config = dict(
    activation='gelu',
    router_bias=True,
    lr_router=0.00154,
    qk_norm=False,
    lr=0.003,
)
Below are experts of layer 6 (counted from 0) of a mixture-of-experts language model. Rows are named router (the router's row for the expert), up (a neuron's input weights, with its number) and show model dimensions 0-223. Each number is 200 + 20 x the weight over its row's rms, rounded and kept within 0 to 999.
After each expert's rows: a language model's description of what the expert responds to. This comes from a sample of Wikipedia text that the model never trained on.

# expert 19
router,184,236,200,204,226,190,212,204,219,166,229,192,209,195,221,179,189,186,186,188,176,193,234,212,199,169,213,201,199,206,197,158,210,214,221,187,206,168,185,213,198,191,199,208,209,179,214,201,210,196,181,208,190,203,194,200,203,206,197,215,246,231,208,194,151,221,204,206,250,234,182,215,187,186,204,206,228,148,191,171,186,248,192,216,184,190,185,249,191,213,183,205,186,215,197,204,193,197,182,181,212,158,212,192,202,221,161,233,200,159,196,211,185,166,243,243,204,192,198,205,205,164,198,194,203,216,187,183,215,190,190,208,181,195,228,209,162,215,171,185,195,214,179,229,221,213,209,180,221,187,190,184,203,201,199,191,188,207,222,168,177,188,180,200,209,193,214,186,220,175,201,225,190,197,189,195,212,195,229,196,215,206,161,251,187,212,177,226,226,195,185,193,161,228,216,236,217,214,226,223,183,224,252,195,166,185,226,193,174,190,164,194,198,232,185,215,186,202,200,193,218,183,213,212
up0,202,218,185,238,189,208,194,185,213,203,191,215,199,231,229,201,165,186,182,164,205,229,200,223,198,218,193,183,219,205,188,166,220,202,181,189,184,208,189,214,213,173,192,232,196,202,208,180,219,219,168,187,206,197,188,185,243,198,212,184,193,219,222,192,162,194,199,222,223,222,203,211,219,206,205,177,191,194,216,190,193,208,193,203,156,213,192,223,199,217,182,227,228,207,176,211,158,215,212,152,203,179,195,236,181,203,212,184,166,204,192,196,225,188,182,218,193,173,195,197,189,213,178,208,161,219,175,204,216,188,195,170,202,192,198,234,215,173,184,203,189,195,197,239,198,189,210,203,200,226,191,204,151,218,161,194,213,210,188,200,150,195,198,236,215,226,217,225,188,231,176,210,198,167,157,181,214,199,184,231,187,210,172,194,219,202,180,231,228,181,199,222,186,229,220,221,168,178,196,223,181,214,187,203,195,194,230,232,204,236,162,202,180,232,208,196,217,171,248,186,236,181,179,205
Table header words

# expert 53
router,198,195,219,191,162,231,208,185,190,150,189,253,209,192,175,215,205,191,168,196,197,215,186,233,189,159,207,202,213,210,184,203,221,208,192,193,210,141,191,214,185,141,225,217,215,202,223,196,172,194,158,220,202,181,187,180,208,212,218,207,216,195,227,214,197,186,213,221,171,235,222,183,189,201,254,196,166,173,208,185,197,178,204,192,164,209,200,184,177,226,198,194,154,237,178,201,214,186,223,198,188,211,215,210,186,176,161,194,201,183,184,196,193,189,190,220,197,170,177,206,205,184,170,212,195,186,213,262,208,187,196,231,176,166,210,207,209,192,205,187,213,196,182,203,200,225,222,226,179,188,189,209,201,191,189,228,221,156,201,232,187,194,168,208,197,211,186,168,212,215,186,206,202,182,178,213,192,215,188,242,223,203,203,185,209,215,187,196,205,192,202,206,213,214,216,218,190,223,225,201,181,213,213,224,223,171,210,254,211,183,191,203,173,226,193,211,225,230,212,212,192,199,203,212
up0,196,195,166,180,190,198,214,211,187,184,258,182,162,174,206,177,191,227,183,184,238,199,248,217,172,209,181,196,198,206,206,216,223,204,223,220,191,184,204,190,182,204,203,249,206,181,191,203,232,192,170,183,225,190,217,232,191,221,231,176,206,200,206,189,203,164,214,204,224,218,206,185,214,234,227,168,235,163,234,183,213,209,211,184,208,192,182,197,177,205,224,210,175,195,205,198,194,163,172,218,198,211,180,185,166,210,231,183,154,199,175,205,229,203,208,216,204,183,184,210,188,203,171,210,193,187,219,187,160,181,178,210,172,216,219,204,247,160,196,241,198,215,193,179,202,206,217,191,193,231,210,202,193,194,175,189,217,197,189,190,150,202,208,197,209,198,190,212,239,195,197,195,193,235,244,220,205,173,184,222,187,206,171,185,204,216,178,191,188,183,201,211,187,180,231,225,220,207,185,256,216,206,215,225,204,188,202,196,219,187,175,221,192,220,196,193,193,181,218,230,199,227,189,199
Birth and date parts

# expert 7
router,196,204,213,193,215,199,216,227,203,169,205,200,202,191,206,201,201,185,201,204,202,195,202,213,199,199,203,205,205,222,211,172,219,205,206,192,197,148,193,252,175,174,197,201,197,195,203,201,208,202,156,206,216,202,195,194,198,226,193,210,228,201,234,205,186,239,202,216,228,229,197,207,170,200,198,206,224,141,195,192,177,256,195,218,216,194,174,248,198,222,205,199,198,202,219,169,221,190,177,212,178,155,194,191,207,204,190,213,189,164,184,213,180,155,258,247,200,204,197,199,205,193,193,201,192,200,189,187,220,202,205,210,180,202,211,204,170,217,186,174,182,213,183,213,214,198,203,194,222,208,170,204,201,201,206,210,188,186,242,184,197,202,196,201,203,214,197,176,204,186,189,209,206,196,223,205,186,206,227,202,204,179,192,270,173,203,158,197,246,220,187,199,148,218,211,210,210,240,217,207,188,205,283,206,184,185,213,194,192,190,164,192,198,218,193,206,197,213,182,197,210,149,212,201
up0,199,184,212,180,180,212,214,204,221,206,200,224,182,187,186,227,213,198,172,189,205,182,183,208,190,188,221,234,169,208,191,146,199,194,211,157,217,207,231,189,185,213,208,206,232,189,164,208,186,192,208,178,196,156,166,198,210,179,176,205,227,185,213,193,198,203,185,205,186,162,192,199,176,267,212,207,201,185,177,217,190,206,171,233,200,220,183,212,165,223,215,227,226,225,216,224,187,215,177,207,235,214,188,194,171,204,190,184,208,240,216,216,219,230,225,194,204,160,212,177,171,202,190,198,180,219,183,216,182,205,200,207,204,243,196,203,215,174,188,205,181,187,204,212,197,186,174,212,225,217,196,170,185,253,205,185,216,255,187,184,186,215,209,215,173,202,142,239,200,204,158,172,211,164,183,193,152,185,219,218,201,204,186,195,190,203,189,176,189,172,182,173,221,187,214,204,178,209,191,204,200,196,200,204,227,226,202,216,192,206,237,199,216,197,206,190,219,201,195,216,204,191,215,208
Name and title parts

# expert 18
router,202,212,209,198,212,195,211,212,201,165,204,199,200,192,205,198,203,185,201,200,202,194,211,222,209,212,207,200,203,225,209,175,220,200,214,193,198,147,192,241,182,179,194,201,195,189,204,196,209,210,155,206,218,203,199,189,190,224,188,218,227,197,233,212,190,246,201,216,249,224,191,216,172,197,202,200,234,131,196,194,184,231,191,216,212,204,170,257,189,227,199,199,198,201,217,172,219,191,179,213,187,166,196,191,199,206,188,214,196,162,183,221,183,151,253,248,195,198,199,201,209,189,196,200,193,205,183,196,220,195,204,209,174,195,208,203,188,224,185,175,186,214,191,207,207,218,203,196,201,209,167,196,199,198,203,205,185,192,246,188,194,200,195,204,206,209,197,179,205,196,184,206,202,199,223,199,188,205,221,198,201,172,183,265,177,201,162,196,261,228,187,197,148,232,205,209,207,231,222,206,192,208,279,210,182,184,208,194,192,199,169,192,197,215,187,213,197,213,188,200,214,149,213,198
up0,237,189,198,196,217,184,208,248,194,188,180,208,194,183,238,215,196,181,218,207,168,177,225,204,197,211,220,204,219,181,231,228,157,202,230,187,160,186,222,183,192,228,163,199,218,216,163,194,236,194,165,218,193,205,205,223,187,226,178,188,177,212,189,213,184,196,228,198,179,195,187,212,228,188,201,199,196,213,185,219,166,218,213,228,176,227,207,194,217,202,223,180,182,213,198,221,206,208,195,160,169,224,190,154,202,214,187,213,230,212,230,154,217,189,215,208,185,200,193,213,227,188,192,230,182,205,167,204,225,179,171,215,200,196,206,198,198,225,165,164,203,208,194,174,224,161,192,215,182,219,204,219,210,191,195,183,179,223,179,218,189,236,202,157,232,197,192,233,180,196,199,218,207,212,176,212,195,223,195,209,174,187,210,172,205,229,199,171,182,217,221,217,185,218,186,189,202,189,173,225,195,217,167,235,187,225,210,212,240,178,228,196,156,190,190,173,218,202,203,186,204,212,213,204
Organization and group nouns

# expert 21
router,196,212,235,189,241,237,230,230,195,160,192,189,214,186,215,190,209,190,190,202,209,193,210,182,192,202,223,193,205,202,222,152,205,197,205,192,179,163,202,237,175,182,208,205,208,191,195,190,190,208,184,204,232,215,199,175,200,229,180,232,228,205,235,238,189,241,211,213,255,234,205,226,176,203,200,210,216,177,193,157,187,233,183,219,203,188,181,256,187,208,198,204,190,194,198,153,239,182,184,203,181,184,197,191,166,192,189,224,207,165,177,212,184,170,240,256,201,205,208,220,225,187,212,208,195,182,186,182,215,194,210,187,144,190,219,217,189,218,200,165,194,223,183,221,195,197,209,165,206,195,160,225,212,195,207,190,177,202,205,196,178,206,200,213,220,208,208,167,186,199,214,205,201,201,225,199,177,193,200,207,214,200,189,223,210,199,193,200,213,200,185,184,162,223,212,219,197,237,205,200,189,191,210,208,210,192,219,200,159,189,160,171,183,215,183,183,202,212,171,193,192,161,211,207
up1,179,183,181,210,183,219,193,215,171,193,153,191,217,222,169,219,184,199,164,160,210,204,176,204,214,195,199,201,205,212,217,202,201,215,213,191,189,156,210,205,185,214,197,185,206,198,161,204,165,221,201,211,198,195,232,212,190,208,168,196,184,217,195,208,186,204,197,167,183,171,192,189,230,255,215,199,167,199,190,196,192,192,224,193,211,194,187,186,214,221,192,212,208,183,176,203,241,207,187,189,210,189,235,180,214,201,200,230,175,186,206,216,209,209,174,222,182,197,206,214,201,233,233,217,201,228,230,161,220,209,200,216,233,164,194,209,212,227,218,181,240,247,184,172,224,193,182,191,215,167,215,181,214,182,253,211,209,186,194,230,168,224,212,169,180,215,235,187,187,228,187,213,198,153,178,191,205,217,223,215,208,185,246,181,191,221,185,193,202,196,237,202,182,160,210,185,204,192,213,210,166,228,210,216,183,181,191,179,208,157,196,170,209,201,190,210,185,219,180,168,204,201,194,197
Non-Latin scripts, accents

# expert 63
router,204,209,211,197,209,191,215,211,205,171,207,200,196,191,206,194,203,202,203,199,201,194,206,214,198,199,204,202,203,236,213,172,240,202,211,193,195,152,188,247,173,175,192,200,212,190,206,197,202,201,160,205,226,199,198,185,193,223,187,211,228,191,236,209,182,245,202,223,232,233,194,211,179,196,199,197,232,137,189,191,181,255,194,223,221,194,164,258,194,224,195,201,198,202,209,181,215,189,182,213,190,151,199,189,199,213,190,213,200,164,184,216,183,162,247,247,199,198,199,197,207,189,196,199,194,198,183,192,225,189,203,208,180,194,208,202,177,219,188,172,187,213,191,209,211,207,201,188,216,204,174,197,197,201,203,209,187,198,241,192,193,201,192,205,203,212,196,175,200,193,196,209,204,202,228,202,186,206,215,202,204,175,183,268,176,199,162,198,250,227,187,197,161,226,205,210,206,235,215,202,187,206,281,216,179,179,219,194,196,180,174,191,201,216,189,210,200,208,187,194,209,141,214,200
up0,190,164,200,198,199,211,185,198,228,207,214,226,189,213,196,210,201,176,209,186,182,216,189,167,218,209,229,180,203,158,216,222,183,180,184,193,226,223,196,197,214,166,189,219,190,186,201,208,189,229,230,178,197,182,198,170,185,180,178,185,187,208,195,164,202,191,141,206,184,177,218,161,194,219,222,215,190,199,213,161,169,209,226,165,180,187,225,165,192,249,230,169,237,200,203,203,204,208,204,197,176,212,187,184,219,193,196,222,196,188,226,204,210,201,211,176,223,221,183,209,193,200,188,200,174,168,189,212,195,189,219,189,183,198,170,204,186,224,192,250,213,208,182,190,179,197,186,213,171,238,177,179,177,181,178,218,174,191,195,184,175,221,205,187,216,232,221,216,228,195,187,213,205,181,226,226,202,182,202,235,207,168,261,192,248,229,232,233,205,169,202,196,207,192,214,199,178,230,221,190,201,206,184,221,213,197,191,195,208,212,221,163,194,197,169,220,209,197,228,177,182,225,199,182
Discography chart tables

# expert 0
router,202,207,212,198,216,194,216,218,203,173,216,205,204,196,207,188,203,190,210,198,200,197,203,221,193,194,203,201,205,226,216,168,231,206,211,195,192,147,189,248,173,174,201,203,200,192,203,202,207,203,159,207,228,202,197,189,192,219,187,209,230,190,227,211,182,250,202,219,237,242,194,216,168,199,197,196,225,151,196,188,176,254,196,223,209,198,166,250,191,208,199,200,199,201,210,170,222,187,177,212,189,162,194,190,198,205,192,211,200,167,186,216,179,158,254,251,200,199,198,206,205,194,203,198,201,197,191,195,216,196,203,209,179,192,209,203,180,226,178,166,194,214,188,207,208,201,204,191,206,212,166,200,199,202,203,212,192,190,236,188,194,201,196,200,204,215,196,168,200,192,184,208,204,200,216,197,191,206,207,202,207,175,185,265,172,205,172,201,263,220,187,200,157,218,206,210,202,247,214,206,189,209,278,204,190,179,212,188,191,187,157,194,193,221,186,209,198,210,185,197,209,146,214,202
up6,189,204,183,181,186,178,174,196,206,214,217,192,212,218,173,205,213,223,209,201,194,184,225,239,195,168,217,194,201,201,190,222,182,177,198,203,229,203,213,201,173,191,180,201,201,213,196,199,192,179,228,199,210,215,191,177,200,218,206,189,249,236,157,184,234,205,185,190,204,205,215,186,204,190,193,172,199,193,154,197,156,171,216,176,228,203,174,177,174,225,196,188,193,210,206,186,191,220,225,195,222,228,237,189,187,186,192,171,214,200,198,163,231,225,175,176,194,172,184,221,184,193,203,170,180,172,170,211,220,209,210,197,198,195,203,214,265,194,199,197,197,174,198,212,172,174,214,200,209,203,219,149,175,176,191,177,204,206,214,181,197,207,190,141,200,232,207,193,202,228,214,200,210,247,170,255,181,198,199,191,215,226,220,203,220,192,227,199,221,227,188,169,199,183,237,222,212,245,197,201,195,184,208,210,218,215,189,172,197,177,214,211,204,229,212,240,187,196,189,197,234,196,192,205
Plural and noun suffixes

# expert 30
router,206,212,219,201,217,213,224,196,209,145,201,199,195,185,206,188,193,186,189,203,191,192,210,198,173,201,201,192,202,246,205,171,215,200,210,193,209,159,182,244,171,167,208,211,201,181,199,203,220,219,154,208,211,193,200,165,197,235,184,206,231,215,231,214,201,230,202,206,257,232,187,212,187,198,209,206,224,176,197,193,202,228,207,219,214,202,202,237,191,223,190,186,200,214,215,168,228,189,199,223,183,164,191,187,209,186,193,212,181,188,199,238,170,167,262,237,191,207,197,195,208,198,210,199,201,212,186,177,226,195,211,194,174,198,196,205,165,203,189,184,192,211,188,200,215,184,207,188,201,226,172,189,201,203,209,194,170,194,234,203,189,199,200,196,186,230,194,191,203,194,208,199,221,188,225,211,196,198,200,203,191,144,192,279,193,201,163,196,201,222,180,197,162,216,210,221,219,218,224,206,169,213,251,187,177,183,197,205,189,185,165,184,195,224,195,179,192,220,171,190,201,144,210,193
up1,208,243,212,204,184,209,196,200,215,205,180,225,191,212,195,195,205,223,196,173,192,210,215,181,186,209,252,211,201,208,190,229,174,199,158,190,187,205,190,183,193,191,195,207,213,225,183,169,194,226,177,190,181,167,184,180,201,227,200,200,200,235,177,226,183,221,193,192,249,165,190,206,205,192,211,225,170,196,198,189,214,190,173,202,185,214,212,204,234,208,233,176,179,213,211,204,194,214,214,185,200,213,221,184,192,201,221,201,232,205,212,175,190,225,192,221,205,161,180,209,206,212,201,206,184,200,209,210,197,205,181,189,231,191,186,177,211,193,195,237,189,232,187,194,227,205,219,215,175,181,195,149,142,200,265,194,181,209,220,213,198,176,207,193,189,223,210,227,231,206,253,177,218,209,219,190,205,175,181,209,171,179,229,231,185,194,215,208,154,237,171,221,202,190,211,234,179,179,220,190,207,220,177,200,201,227,226,213,204,202,211,192,208,187,249,204,226,198,209,174,208,204,152,181
Section headings and table cells

# expert 3
router,202,211,211,197,208,205,211,208,203,174,205,201,199,192,206,191,208,184,206,201,203,193,202,217,204,200,204,202,195,225,215,173,216,202,202,200,195,151,185,249,170,185,194,201,199,191,204,195,205,204,155,205,232,205,199,186,191,219,185,216,230,188,239,215,186,239,201,227,241,235,204,204,173,199,203,193,233,139,203,191,181,247,192,219,218,208,175,248,191,231,201,203,198,204,212,170,210,185,177,215,193,165,198,190,200,205,178,218,210,166,183,227,181,166,248,256,198,196,198,199,209,193,191,201,194,196,190,198,231,198,201,210,182,190,209,206,184,226,184,166,182,209,195,206,213,215,203,189,217,216,164,200,195,196,198,211,182,193,257,194,195,200,193,207,205,217,199,177,206,183,185,210,207,198,226,206,194,206,226,201,208,178,180,263,167,199,165,196,230,227,191,198,155,224,213,208,211,241,217,209,192,199,281,203,181,178,212,194,193,196,172,191,200,217,184,217,197,213,186,200,211,158,222,198
up1,169,175,176,228,189,152,146,164,171,199,171,187,219,193,220,191,193,188,220,192,181,224,228,224,196,211,201,172,217,203,152,218,189,214,219,197,196,231,188,231,212,200,195,198,203,209,208,200,185,206,197,235,194,234,244,177,201,177,196,207,186,206,141,237,182,176,222,214,195,197,184,221,220,242,218,197,195,186,192,183,206,239,219,157,169,208,184,221,198,179,178,225,181,189,194,217,208,229,199,228,169,205,204,201,210,218,191,184,184,181,194,198,232,204,185,223,199,158,209,162,194,203,167,221,201,206,236,230,217,197,219,241,204,186,203,199,202,198,208,211,179,208,234,198,177,196,188,214,187,217,209,232,182,196,169,210,194,208,208,210,169,221,173,246,191,178,167,220,215,203,183,212,195,195,160,187,219,180,207,211,212,189,207,220,193,207,213,222,239,201,204,206,197,171,199,180,230,171,191,229,185,217,195,192,210,184,213,228,226,228,188,191,194,206,190,213,210,181,219,183,195,209,194,203
Biographical list entries

# expert 10
router,201,216,210,195,213,186,224,218,201,182,203,200,199,188,203,193,201,195,204,208,201,198,195,220,194,203,203,200,202,224,213,173,210,214,208,198,194,147,186,232,174,163,202,198,201,191,205,202,211,204,156,208,219,199,199,190,192,219,191,211,231,199,238,208,181,241,201,218,234,238,193,214,181,202,198,195,231,140,195,198,179,242,203,211,211,206,171,257,190,214,197,197,195,201,203,164,221,194,181,212,190,157,193,192,200,200,186,213,197,164,182,221,175,154,261,256,199,198,196,201,208,187,196,202,192,200,179,191,226,195,204,210,179,199,209,202,164,220,182,178,184,209,185,205,210,210,206,196,215,207,171,194,199,198,200,206,192,204,242,189,195,203,197,201,206,215,192,175,201,194,186,210,205,198,224,202,188,206,222,198,205,175,186,269,180,200,172,197,258,214,190,199,152,224,207,207,211,237,222,204,186,203,268,221,184,175,214,195,192,179,168,190,195,216,188,225,197,212,185,196,213,147,219,198
up9,233,213,192,192,220,208,214,187,199,215,225,210,181,206,171,170,171,188,204,183,195,194,172,210,194,205,214,217,222,197,217,182,182,215,213,218,172,210,193,202,205,212,175,219,152,155,195,174,179,191,219,211,238,183,214,226,210,183,188,220,239,203,204,209,193,217,194,196,170,180,206,150,208,201,225,229,225,214,227,218,167,175,183,204,174,208,214,201,174,217,225,204,186,257,241,228,175,242,208,191,181,185,199,206,204,237,186,227,211,200,179,215,191,197,205,195,197,184,222,199,189,196,193,198,210,175,190,175,210,206,206,200,203,179,217,225,199,204,185,180,230,165,208,233,172,183,203,216,224,192,211,163,167,151,174,183,193,241,203,182,218,236,169,195,208,230,202,249,181,211,197,221,234,224,166,206,190,209,205,211,172,186,211,186,241,227,210,209,202,226,198,206,177,193,219,218,165,199,197,193,212,192,205,212,199,186,159,202,191,203,181,227,185,222,192,192,178,209,204,209,203,208,202,241
Capitalized title nouns

# expert 24
router,199,209,211,196,208,194,215,222,199,178,209,206,198,192,211,189,203,186,203,201,204,196,204,221,192,199,206,202,201,220,206,178,212,199,205,197,198,142,183,245,173,183,191,201,199,192,206,199,206,200,157,206,231,202,199,185,192,219,184,209,226,190,235,219,185,250,204,219,236,233,195,211,172,198,200,198,237,137,200,191,177,248,195,216,216,196,180,249,185,215,195,201,200,202,210,165,226,184,179,214,187,159,191,193,199,205,193,218,198,161,186,222,180,156,246,252,198,200,198,204,204,189,196,200,194,197,186,202,215,198,204,211,182,192,206,203,172,234,187,155,187,213,190,210,202,208,203,191,209,211,171,195,197,200,204,206,187,185,236,189,194,200,198,205,210,215,199,176,204,191,178,208,202,201,213,203,192,206,218,206,206,180,186,272,176,205,161,199,248,216,187,198,147,225,206,210,205,244,213,205,192,210,277,206,190,179,214,194,188,192,167,188,197,213,187,202,198,214,184,199,209,153,218,204
up0,193,240,182,200,242,203,186,221,218,194,203,189,212,195,184,188,211,198,204,184,196,202,195,265,184,176,187,234,214,233,207,208,205,186,255,204,208,206,198,238,207,163,163,202,248,209,194,236,197,224,213,200,202,197,188,202,214,194,212,181,219,232,222,178,194,172,212,192,194,212,228,194,196,195,234,196,173,213,159,159,196,208,234,225,190,175,165,192,221,209,202,222,234,209,185,196,156,178,206,198,183,218,189,205,190,210,186,184,198,208,212,197,227,232,173,180,172,192,181,210,238,220,190,174,175,215,215,218,204,171,208,172,200,193,180,224,197,202,169,225,187,170,206,188,207,179,207,185,201,225,219,196,178,196,239,222,194,177,187,210,220,189,228,188,224,212,176,226,209,215,202,177,215,195,178,216,191,218,218,210,228,171,173,219,189,209,189,235,163,200,195,191,217,206,185,191,238,185,157,189,241,184,179,211,208,179,212,226,204,228,205,195,199,239,194,203,205,220,187,185,204,202,211,221
Action verbs and particles

# expert 41
router,195,204,224,190,212,161,172,222,184,193,197,177,243,182,198,188,252,206,194,196,199,200,206,218,184,213,215,199,199,237,198,216,210,186,233,179,192,154,181,209,210,210,203,193,231,179,206,222,192,201,166,194,209,202,188,193,220,241,193,196,214,202,199,192,178,222,188,206,219,217,226,213,190,193,176,204,193,179,176,190,188,223,216,255,207,197,195,232,224,266,181,183,185,205,213,213,206,192,174,174,183,209,199,200,173,175,160,221,178,173,167,166,185,213,209,211,198,191,193,168,217,203,176,215,196,188,209,187,194,167,198,179,215,212,252,211,215,187,194,176,230,231,177,212,215,166,220,201,212,206,191,209,208,202,201,182,192,219,230,199,191,207,192,192,189,169,203,224,205,197,168,225,184,174,163,193,180,212,216,176,213,180,208,224,203,201,198,206,205,205,223,193,184,226,229,239,226,198,187,219,223,198,239,217,214,171,202,205,185,191,190,195,188,179,196,171,203,265,165,204,219,154,204,196
up0,170,186,198,192,212,209,185,205,191,180,193,146,216,192,177,196,216,182,227,186,223,194,172,193,230,194,194,183,199,237,194,203,236,183,201,160,207,212,188,182,175,233,204,190,230,213,192,211,223,194,193,194,209,210,223,183,184,222,190,204,187,191,228,181,205,185,189,203,209,193,213,213,207,210,197,181,195,173,192,187,163,222,199,182,225,241,247,240,231,211,164,240,195,203,239,215,211,192,226,190,200,173,193,187,190,173,211,205,196,166,217,225,242,176,231,207,202,223,228,180,191,212,203,208,202,177,213,191,145,209,205,190,247,173,201,213,205,196,230,163,202,198,190,220,215,167,226,195,189,186,196,178,228,223,206,218,194,191,182,201,216,212,194,192,150,212,198,204,228,192,203,208,193,162,186,217,184,200,202,187,217,219,191,198,163,213,169,213,181,201,215,214,191,258,222,208,166,169,180,220,231,208,227,166,230,190,200,185,186,206,228,198,201,168,181,184,201,225,199,183,198,191,194,189
Opening parentheses, dashes

# expert 14
router,198,214,210,196,206,196,209,216,200,173,212,199,203,190,211,191,208,187,202,204,204,199,197,227,202,194,208,203,206,224,205,177,221,193,208,198,194,148,186,249,179,172,195,200,205,190,209,196,205,201,161,205,226,201,200,184,192,224,187,214,228,193,223,220,188,248,202,215,240,225,194,210,176,199,201,196,227,146,194,189,184,248,189,219,213,199,166,254,188,225,196,201,198,203,220,171,224,189,181,213,190,162,197,193,194,202,189,221,195,169,183,222,188,157,254,254,203,196,199,209,206,186,201,202,198,199,191,192,226,205,205,207,194,198,211,205,184,227,178,169,188,213,191,211,204,213,203,193,200,210,174,200,197,200,204,214,195,191,244,189,192,197,195,205,204,212,201,170,205,195,175,207,204,198,221,205,191,205,221,198,204,175,184,269,167,198,165,201,252,215,190,195,149,221,206,207,207,239,209,205,190,209,290,203,184,176,211,189,192,189,177,194,198,217,188,222,198,208,187,198,213,148,221,200
up1,221,181,173,217,197,211,164,246,175,202,216,189,204,194,195,186,192,178,196,194,207,180,223,195,210,190,219,213,193,208,167,176,177,202,215,232,183,207,199,212,192,183,208,208,229,203,217,180,210,183,209,169,185,191,203,206,210,221,206,190,202,226,169,204,217,227,220,164,202,160,174,217,207,211,175,210,201,203,195,228,198,208,205,226,224,188,196,212,206,161,196,234,201,181,185,199,190,187,197,218,257,183,213,212,196,198,219,207,207,191,202,183,195,201,190,203,208,186,169,193,184,198,214,213,173,144,179,161,197,216,198,193,239,197,201,216,208,206,160,180,182,216,195,225,207,189,174,194,187,231,194,187,155,245,205,185,176,177,182,203,205,207,167,226,238,193,196,227,188,190,243,195,194,166,165,222,201,187,225,181,202,228,196,213,244,212,212,228,198,185,202,210,235,195,171,239,197,224,186,212,229,161,210,168,208,202,216,151,189,232,223,193,218,223,204,205,212,199,214,160,237,226,195,212
Collective social nouns

# expert 8
router,200,215,208,199,211,198,207,222,203,178,215,196,197,195,206,190,203,188,201,199,202,196,198,221,202,198,207,200,205,231,215,168,218,204,205,197,190,149,195,245,176,175,197,201,191,191,202,195,208,205,157,205,222,202,200,188,191,219,190,206,227,188,232,212,191,251,201,216,237,235,199,215,174,199,203,195,230,142,196,191,182,240,197,224,201,203,182,255,188,215,200,199,197,203,213,164,227,187,180,207,191,165,198,192,201,190,180,212,198,165,185,220,179,161,261,256,197,200,200,200,207,190,194,200,196,196,189,190,217,200,201,209,181,195,208,204,167,218,181,161,191,208,188,206,207,210,203,193,201,208,170,198,198,198,203,209,188,193,243,191,191,201,197,200,202,211,200,169,203,190,183,206,201,200,216,201,195,207,213,201,206,180,185,270,171,199,167,199,254,225,188,198,154,223,210,209,207,242,223,204,190,214,279,211,183,175,216,188,196,181,175,195,193,211,187,209,197,210,186,196,212,143,219,203
up0,152,200,182,192,206,219,206,206,209,204,213,239,221,194,207,187,213,200,162,224,228,179,206,189,204,217,189,209,191,233,195,196,200,219,206,185,223,182,192,195,204,182,179,232,204,213,230,198,204,212,201,216,182,190,182,191,221,199,180,179,217,194,196,227,145,201,209,218,214,182,232,176,205,209,248,153,192,226,212,205,163,193,167,196,196,186,215,192,209,193,194,174,178,202,217,216,216,171,196,164,245,221,215,214,205,219,189,199,206,194,198,218,190,203,168,228,204,197,191,187,187,161,198,216,201,205,210,214,241,228,226,200,193,200,179,201,158,219,192,193,202,191,229,234,174,190,236,168,206,201,169,188,153,179,216,204,188,198,185,272,198,222,226,213,212,182,211,195,227,186,209,203,149,211,177,183,179,195,186,186,213,229,192,177,196,211,202,189,216,206,207,159,212,188,207,157,185,193,216,166,195,201,159,184,169,173,221,219,183,199,175,191,176,204,213,189,193,194,218,176,203,190,172,203
Plural nouns, numbers

# expert 56
router,198,218,209,197,214,197,218,215,204,169,210,198,207,193,202,191,206,195,203,202,202,198,200,216,206,199,201,203,206,236,210,161,219,208,209,189,195,148,185,234,176,176,196,202,204,194,202,203,200,203,161,205,222,202,196,189,195,221,192,202,231,195,236,220,191,250,201,221,233,226,195,208,168,193,204,207,227,146,198,196,183,247,193,216,217,201,166,255,195,215,194,198,196,206,213,167,222,188,185,210,193,166,199,190,205,199,194,211,199,166,184,220,176,164,250,257,197,198,198,197,210,194,192,202,197,201,182,200,222,196,202,206,186,195,214,204,168,218,201,154,198,215,187,214,206,203,205,193,206,220,168,208,200,200,200,211,181,193,244,197,192,201,194,198,201,213,197,178,199,183,196,203,204,203,224,205,191,205,210,203,202,178,187,269,174,202,173,200,249,218,185,197,152,224,201,209,207,244,229,205,192,196,284,207,182,171,215,192,191,189,169,193,198,215,186,217,199,214,186,196,220,144,218,199
up0,199,188,220,206,234,227,186,160,213,223,179,209,238,196,199,214,183,186,193,243,198,211,200,164,183,196,237,224,203,204,214,157,217,224,221,188,227,204,151,183,196,195,221,202,225,215,227,174,188,226,224,225,214,171,221,216,173,169,183,201,150,210,187,186,196,223,166,208,205,206,168,205,223,178,231,237,188,189,199,229,180,191,192,184,238,194,182,212,215,218,201,185,180,240,162,195,182,171,205,195,228,201,174,218,211,219,212,207,177,170,211,229,212,185,228,194,171,192,191,199,221,217,207,205,206,192,174,226,202,236,174,208,214,197,183,214,199,195,181,213,206,220,239,213,199,212,198,207,178,210,194,197,177,236,206,235,179,183,192,183,184,231,183,206,189,238,163,182,199,205,177,242,222,209,197,225,184,221,167,211,191,180,210,193,188,166,216,229,185,212,205,178,215,197,197,202,197,208,199,212,174,207,209,199,239,206,218,206,210,229,187,185,197,214,190,197,232,212,195,173,173,213,220,177
For, surnames, numbers